Experts of a small language model.
Size: 16 layers, width 256, vocabulary 2048.
Experts: 480 GeGLU neurons an expert, 1 pick a token, a sigmoid router.
Training: 510M tokens, 3892 steps.
Below are experts of layer 3 (counted from 0) of a mixture-of-experts language model. Rows are named router (the router's row for the expert), gate (a neuron's input weights, with its number), up (a neuron's input weights, with its number), down (a neuron's output weights, with its number) and show model dimensions 0-255. Each number is 500 + 50 x the weight over its row's rms, rounded and kept within 0 to 999. Numbers have three digits each.
Before each expert's rows: a language model's description of what the expert responds to. This comes from a sample of Wikipedia text that the model never trained on.

# expert 11
Description: Capitalized word beginnings
router:514500475518525435536457552506561533411508572400516484590597525525563494513495575565431401488469452441557586492571557550558458508605579478475460525495494489499499467526504476565624503493556440521567509435557615434437549456507455511483523461468527464423535520554452531508454525463518480443489571541535425504517467435495526468562582524468500549522468509504522507543530510543544491532466457504472489527452540427547603490607585534559427398472534509453527454507561521546506429460489512469466558496509496476462482379539445584588493559495535500456601493475483525440478573450551494551461517526601463530466457512454483596510567457711470464493502446484423442532433521529546543601445477446542475532489556518404450470431550579511495452477541507528432422500480470590474497549578487
gate1:504497499496393567436530535526471424490467502556489573505590425593499394474455511519588470414507457489555504546616442422517477515582489453550550463438522566546530506461464550470492417522472450514471530472534471544522476469579564512571468513535535482475575502449449483525503464488584472429597528516566540435496432571513578477493516482399606444423456503494504411509535545488394507424364472544493443517507497388518438496459484509580554579441468441491515482498479524444476471547436511586479574507585480578425529589496483527557505535463433457521545433497504465467477487489471494512539563420451514509508520593496588482604574505615539485509616588456540490478479424570550472494490475476491517508594520441559563450466537566488588481411496606535510502475472519497507458534442552
up1:569563551514518533512430469512484581472657415559521484531413552485453570517538511521446534452516510521492492524500494497486449454506531409574435546473491486477530589446486514470589585551493499529473550559536519449486554450472561515494525464389417503548386527513505509525464429394445483523432424518472559615516459540447447526472424556544502564493497483482542500497484472508556600467605504494480566420435629514462408491447407409477504539455480563548536465461445523548562498434493470552502459540458460577541506504456469452495447578565569474482410585493536572455470430385501545476463515510457531494556531536553451506478585555502524538457390451393607531499457492446489535518513464535519479538398399467563491528471459423483477456429438504434525537483513397556513482515505496
down1:584549505554502440452533471474481481557446564469639512502452507448556417526558535538505479491609503466496478489485558537589450553448535491490526594400574564595519476473455452492429444514451494480407490541546470486513527459559477517592513526477549486578470569549450592486557560451561464484489609496471452468497489488567463485487419525445491479498605554551482518520622459485581554431513503463505514499595507468485577474548411442633463517485478488419465561513477494513464468535491454465459559500456565472425488449459394634557487468448493595550484435577565378535505478505487506505500531505492532509553563491477401529477614472508422472528546474569483538508501522537602563557514460449477604526552528438555438478547422570529561499514444420445533492518586551458504501510503517

# expert 6
Description: T, p, prefix continuations
router:490526371505467478541547520590543447519467400476486502536444660437636451483431418481537463443503536477477465472461507480551535479467468511504533425531508467541449483525598454478485486493551537522540508528541536508448498479480462525488503423528488504473449491439460483538479487633588439504469501370500497513540452510498581357498516489430519392491529600610542483459508514569536457545569491444513535449521524571549547462515472491557495420483539551519460503544482476414561506493504469452499427470585410587505500487583466476533466558460555431514522480558440464480509495479579517598468494531502496465419502538549529552475505557402533429526434498553497518482412477494448581502487484603525520449557397529447485489471609586514445482497387527488540506423501425505643502419469531
gate1:455516424551446464512583496495502646447405571528573529535509468565485494498489553497476489522522486378482647491479417458573541500514565446565547507465558478431490413473418535567514569494426506545567547590471506452575432510546506507488433449496534505455453533548488524460526539505538590463547435539523460496564546466465485439548460436461436427508496590481411445530485431589468478616494481473468502464495476535424552439486528569524447448544557495479581595457504552463560468533573441541469499461450408511544607471474493537545607463510453524546403443464484473529418443461559476536486557451437557571449483465537585443527552471561517539498480488515502523529465464462447631559492558411517511513545404487510422465459458581561486452469496563504466504586483480507553580492511482
up1:548450533411580477478404494480522401482549509429414500467472533452566525476465474591470536533422487563527329508482597558448482559488447556422458479500452582573522556508502472476488484544514419436463520454569523541411508508483491497543546565493491484488523519483509483533480459535469456553456575436483500512454456471523543605506518560476601564502479433442532550469485580402550528373495524542511457565500563506590553541480482456511585566454433523457459467516464430526462569419382524447538468502596589524427401514545511495471427564440462542521601521595516526510580569510452527490528455534543546452522466465488443547532457518408505432554478514451515572473517483490595465434505454569440508445469572513448574544547548440432496531467438526471465538451544503508485414472417537
down1:540483519509520485450536430447517513512478557506486436586423462543454540546424521542491509558572518473420534441546466539488449522450443531484525514503455464463516444487523481556495510502450583465491475468533534484498529497601496474605532463523500609365571518470559479528457591571563436496464457496479431448521485530509528497485489536610549395599601456562380524485450466583484507389451476393486496476519533543488499451483441498515433420428534501516448410439505581510514463525439506532491532467467504421445435508433504492537488568510497417492452455368510453537524522509418459543485525581509631474451510539509548466613497422587494485450524366502553508542475471436406493497472506486446526586529574425517509520497506440612481563517453487579533587454575434452510477560543542

# expert 3
Description: Name-internal syllables
router:577550487466528428520491486528477438495524540519523378467463536538460497527538509548504493491529551498456622436410469547485516484468475402458473464527556495432448446643513496526456489437460506506479544499467554547476523467511523442479445449414517456522498497405474449462451430454558489327500541403473436583432476512403478525447383329445554489520472527544422474502542495551604572465486474371483492537498497457487609444523519491520517527472522504513436542499525538489577475456560544504544519514497530391495514518499475508533475495506525420488499399453438415443479570534488434543530391499506431483484469495503457532509467527514458438537506519436529563494539492504608501547527520496534551446462627566525491574478495469498571469482490628445530446435369523513496561426534538
gate1:431428559559549423510464528534411482482469481397501452462519424506549511539537458504463549516521421472427387510421519494519580462517506414398521578582542487488510502478555487456534539517510437536390440475532489440453428561411508547470500426489558491673463522582486539426530536486483465444505458480477497500490536489484587402518388498418521453396485530422490487517520495579564438496552524486528420591555472464508527480492536485542438452465535460442422524445580534460446505471438543472488437451429530480484481458518468508541434448479524500539365552441567390487489633569388570542480530471503505558531519513584417490544502519523474579479563458361452473571513542530483442530525408514547464452523468485496546526519492461441504501546505442494469507482483489470582569503497486
up1:512493476467555453520474559490510385538483473555431374560515498461447576541512513525391528504507523442364428523544504474527547469536503443426548554592569531439533439452547473408619477458413412426514562545518481513500482556477503524444550443531492458659501465602441518562531507555514506498481520471561458561499505483550573422530498440548425457435475506466507441490427440450538431516519434546498424572540500497478522579545530520496439419503574574505477582485584486578488531406478458511490518452452612525571495424511435450514419456455452578536514517499508458507482538485462509425517502483522492530543521518559551464472538524538479554547488475465448433581581446456485505493444540465571515514484499483555545500464451516496520591511385501608414619486471496549593497437440487
down1:444499493448417451552518498489602518485504562502360486618529504598539470491576547568519551476516511537531626455497487470510467489348449527500389493449605449471460525526533494574537531566540553530500467555422534510567544437509526493528440494497593466474515439561562464483465457471492517504525520489409509427582471490513531511593487534580435540541521495569471491438453478590499555500447502485452516524493497436481430458433451494535571494441466515615453543558414605492505439551463479417478563372524514427547580470527531456391518556533572525475496509528500599575551485431549503520485570573486514530546473489392510581492423500429474541543527514444518515482412496502559470584499491553421544476535577549434445556423524535540528536507554510470489448495552545422452455492482511

# expert 5
Description: Word-final pieces, census statistics
router:512586557443490495507491477503484492548461575442542502439525561536439446465469472434538472364555516432413488472486472451546526462496487568405537455515447461452484496513527411467480525559545572488447614487564634515449496525526527489487496532387429434474503511518506577603547564443538441521493474433497434553497459383442578555510462498501526451511495499551538503492518568489479416500522464523459470620547561447442508418506542522555482474516494489545462487573635507502472550480499531516440488500566531500483482511479516496494474519460473550506564449352460447459507544422504468542449465519543468544507578485518491541451457462492496460533525505517450445433576595489528531521534365495533401583496448480430492454506570596340429556577461567535431480428454480447591478470581533
gate1:527409464487523557478488561556561518424488462525455459444425363554544351554504473516444445498468576481438559369484550558506471570534406594558537446499485471517505549511535422562495471519493438452437542457528426493448462528427641550512510465490529509502500417516535450524496457531522454494488509500439429466487597532455498517484485525617549420612515514594528496481502439477499476466432568566442398574547434404501534491363633436515514485507503478468570461418518497500448486447551430556456499461485537513427521492568541560502599384473474607521486441489467463535518527429551546516480513478515460546574466543603515554486496504491563546512454414525473529476475553540501437507480586510603556533501470508497482496487511466449465511413474455455503555539467511506525518511520465
up1:479445477454588498516479510438492479519466521487538592487469423438576511513559485456468540639477548499352442475542417522566538477483472529453543538567535389506464445505502482511455549553489522490516531508601502554452538522505505541480475506547518528477470417525566480525573448571521497481449549540542436520435457584533437537422481437576536433560461533510545450530476508470502619441481467540464467599535478404502508380453474566501444463456409458519599417499439509515516547485585474609461508485590469459496506484418530582483503527469470494566497360549546572466482526579581468489523514511459564499513506457617436483453454435429458523415563529592535535515529537481419454498482472568485598551537506479516477522385529410468569458499487567514543482586480484424556552519522509
down1:601457504484462600502483422466417480432500404342474474489530465394584443473518527541435560470505474495530523553672600578540593541495499426497481519524455522504482488523586488475481497554573473532465529516470479593417493492499439513360551561531493502595437458520454537495625431461521401540428481518462489455489588493524471546489441484530571541472460527511523511520496556473521459552500475524521500580561546435435488465451515494468514660468545529503423424481561505561477473552484558559472484542537536467494456456582426507506481513465453507453559480545539475522476453433426426533486449518490538558559513565507547461522533522438564531472501481550487512492510573475397461408554444438485521487542579574530547463565507547534447404482468410529435460560477490498458529458418501

# expert 12
Description: Common noun roots, suffixes
router:526575434507510475490486555580531494498481597443556489490511555535503473418470549506487427471449500498447506545467482558517525489543482504485472521516525485550515434483545483454512536434465553435516413539540539497439425461526522557508464603526480538457520561473503475526609444528549513460531576486519401500554516529521543548590553476436501460487436472520437483378557520471454484623416594456407507513535560473540537557473549433554454376412519528489448520546469521423554510464549543471551541418511453497497493536564510511525456545512573516524478488522478578449496551477489472529521577450503547539451519546534509558522491472487472571614415574481376440503421558485560439528475456564466560528492424664502523424511650545515622428538473586455421500453458458554479484569613525
gate1:542508450467524549540504480510507473422429452523572582561521631448480401487462557569498614492525475567565459507572520548538476454537390481497460478554469504451485455470450479491495497565480463530474372479508442462522530463419423571515562547521487515493613484514582462411509512460514430542531412495547563502499502554496530469533477489536469483518496564492578555591494566491509445482430436483505431524565493556468413461442505550492461488502629510550547505454401542337551510354529540457586504515514401551510536516496452574553447547510484507514506606487526562461500469465461568518484477523594514552457604511552465464486454472571560475477554564529563497470435505489457517456440523487469535564545456523568422437467599468446449577514497486540488453526426584554571483490524420
up1:418482621527580553534491460448496524455543478480509469595501490521443483500468515543561456408420534481517525451425448439489488519512562484482526493527462544489450420493475414440479489416505550531467540530518567506484523428672474444519423488486527514474466442388584385606478607505542531508599547575476431499589516505549558510484595437535411530568491634547562539451521477516515534467550444560507504530495510494555507517489481478551471506411435563519551461448604423537556571531489527491463499450491602568528562510541479533504474496487471484551493496491450558506511449539567425439439551466513459445601504588485476449491541499550544474483497474597537570513489496490387409511482560429513511400521530461517416574508503501527419474446521439552528504576482423492464432494409464
down1:531593468507507489438453567502509636486504560534460473392515472572472512572513488538593526501527487532463496500447564528549435496404509411542410470465473519472573414607507564518488528525411420537526510558441451551499499411432572573481515491476558483373463536472496500538594405552437471497569517424451590496493466498466478505503534519521495513530608501546393440417494434427495454522434589456464499544445492523494532540498554503581487558491500474535436433479511527496454533437535466515458499552429491397415518502420602581564525572468540465451528567439495518419542511490560525539453514493471560455428501448424491543480492487553485554497430568476486501561485471500610494545540476518370425546621544487424553427537480438537462440516519438454472527536515522469484434458543546

# expert 15
Description: Colons and table numbers
router:592483448487552490478489586457518489488583484438522468556570497599480476538488493585530492536483520468539540587552496461480502495565492484497475520582529475457412491509622551451569529530523543478523496448488614449423515488464415474379433535420427486401520472564406403489387466520514433483491540454486512498560494449511527490485441460462499486527526455509501462437489534567506489567522520453474409519468552422523518584445556612563498478559453472469533476550525479483505530425549476426440491430459453581536493509521506576490544450486553484435520434450530567397451519393618537564435478519507497532442469590544491551512529440505477451545483537461473541440517499515558464595507562483460660529475551586549454530647522504451431440491511468614497461497448519447510424485545454
gate1:537445411522456601512532508484479481393410489479515481481457493473525490421445362517489454537553572445428494509499476465479558538488492527353468504413522528483595550527512502404429520541502559470478532533499470503459576465439456434477627533456518569506482530562527492496509482458464475480462463509485460480545503593421584451392421562499441521523483576489460510416545555480476410518551483560533475382558469532460428592474576595502511430562519501555524531449458522469575597536635486471459480526524517508458513476527506442476586503438579496473514501462461529432541481450496583518473501501506497520548584441564414557419553479529503497518497577527541523440443412602542505485487530413474526424502525499578523416559471483528501509418487462520457491560530539642534480427485429
up1:490615492478510497521517536557604545468516531551432534538487606556515530554535486502466566425454368504545515456470527521483439419484552553577448492467452514463466486522484473585579488528484472523484508532512534634516391534590504584617457499499438595538541490432421432412447581481504504529458415489463485497417529483521558546550543406552499532473585490439493498580470500462549579429484500447473453510419570508478516406534463464405457527455528544471417453583510533522451463532396481535495557557519463542524440486564525483498429528535554528472514606493497515532402469507534489445471465463452516505450416464445545488582509513497495490534552456455447504571471551412418485517510457518483508579522534470378504512451525509440492493554507548492562491403378464340467504497487522
down1:510446548498442488538436535530478639605523423517467484508556498442493465508433555500488452466528513480489473480491500486500421485507471491422557622427484510448438462513445590404524482545569486595519442528492552481518420469456378551501490444552453475537528491477583566509491500541496523448522455457481468524430484502474486522404538533356469486469398490473412507496577469485483494514547528454447615418568480439466523511450560565449468467570538544563419592519394523602576555553455536607464493513465476485511458509528565520457564420538521459505570486523481520532365534443436508498536568505457486417575462518446424492561520476477475457578492523491429569488609459560431514539382483513546543535478504470540557461507472531461560536492500475496442520525468534442464441600431586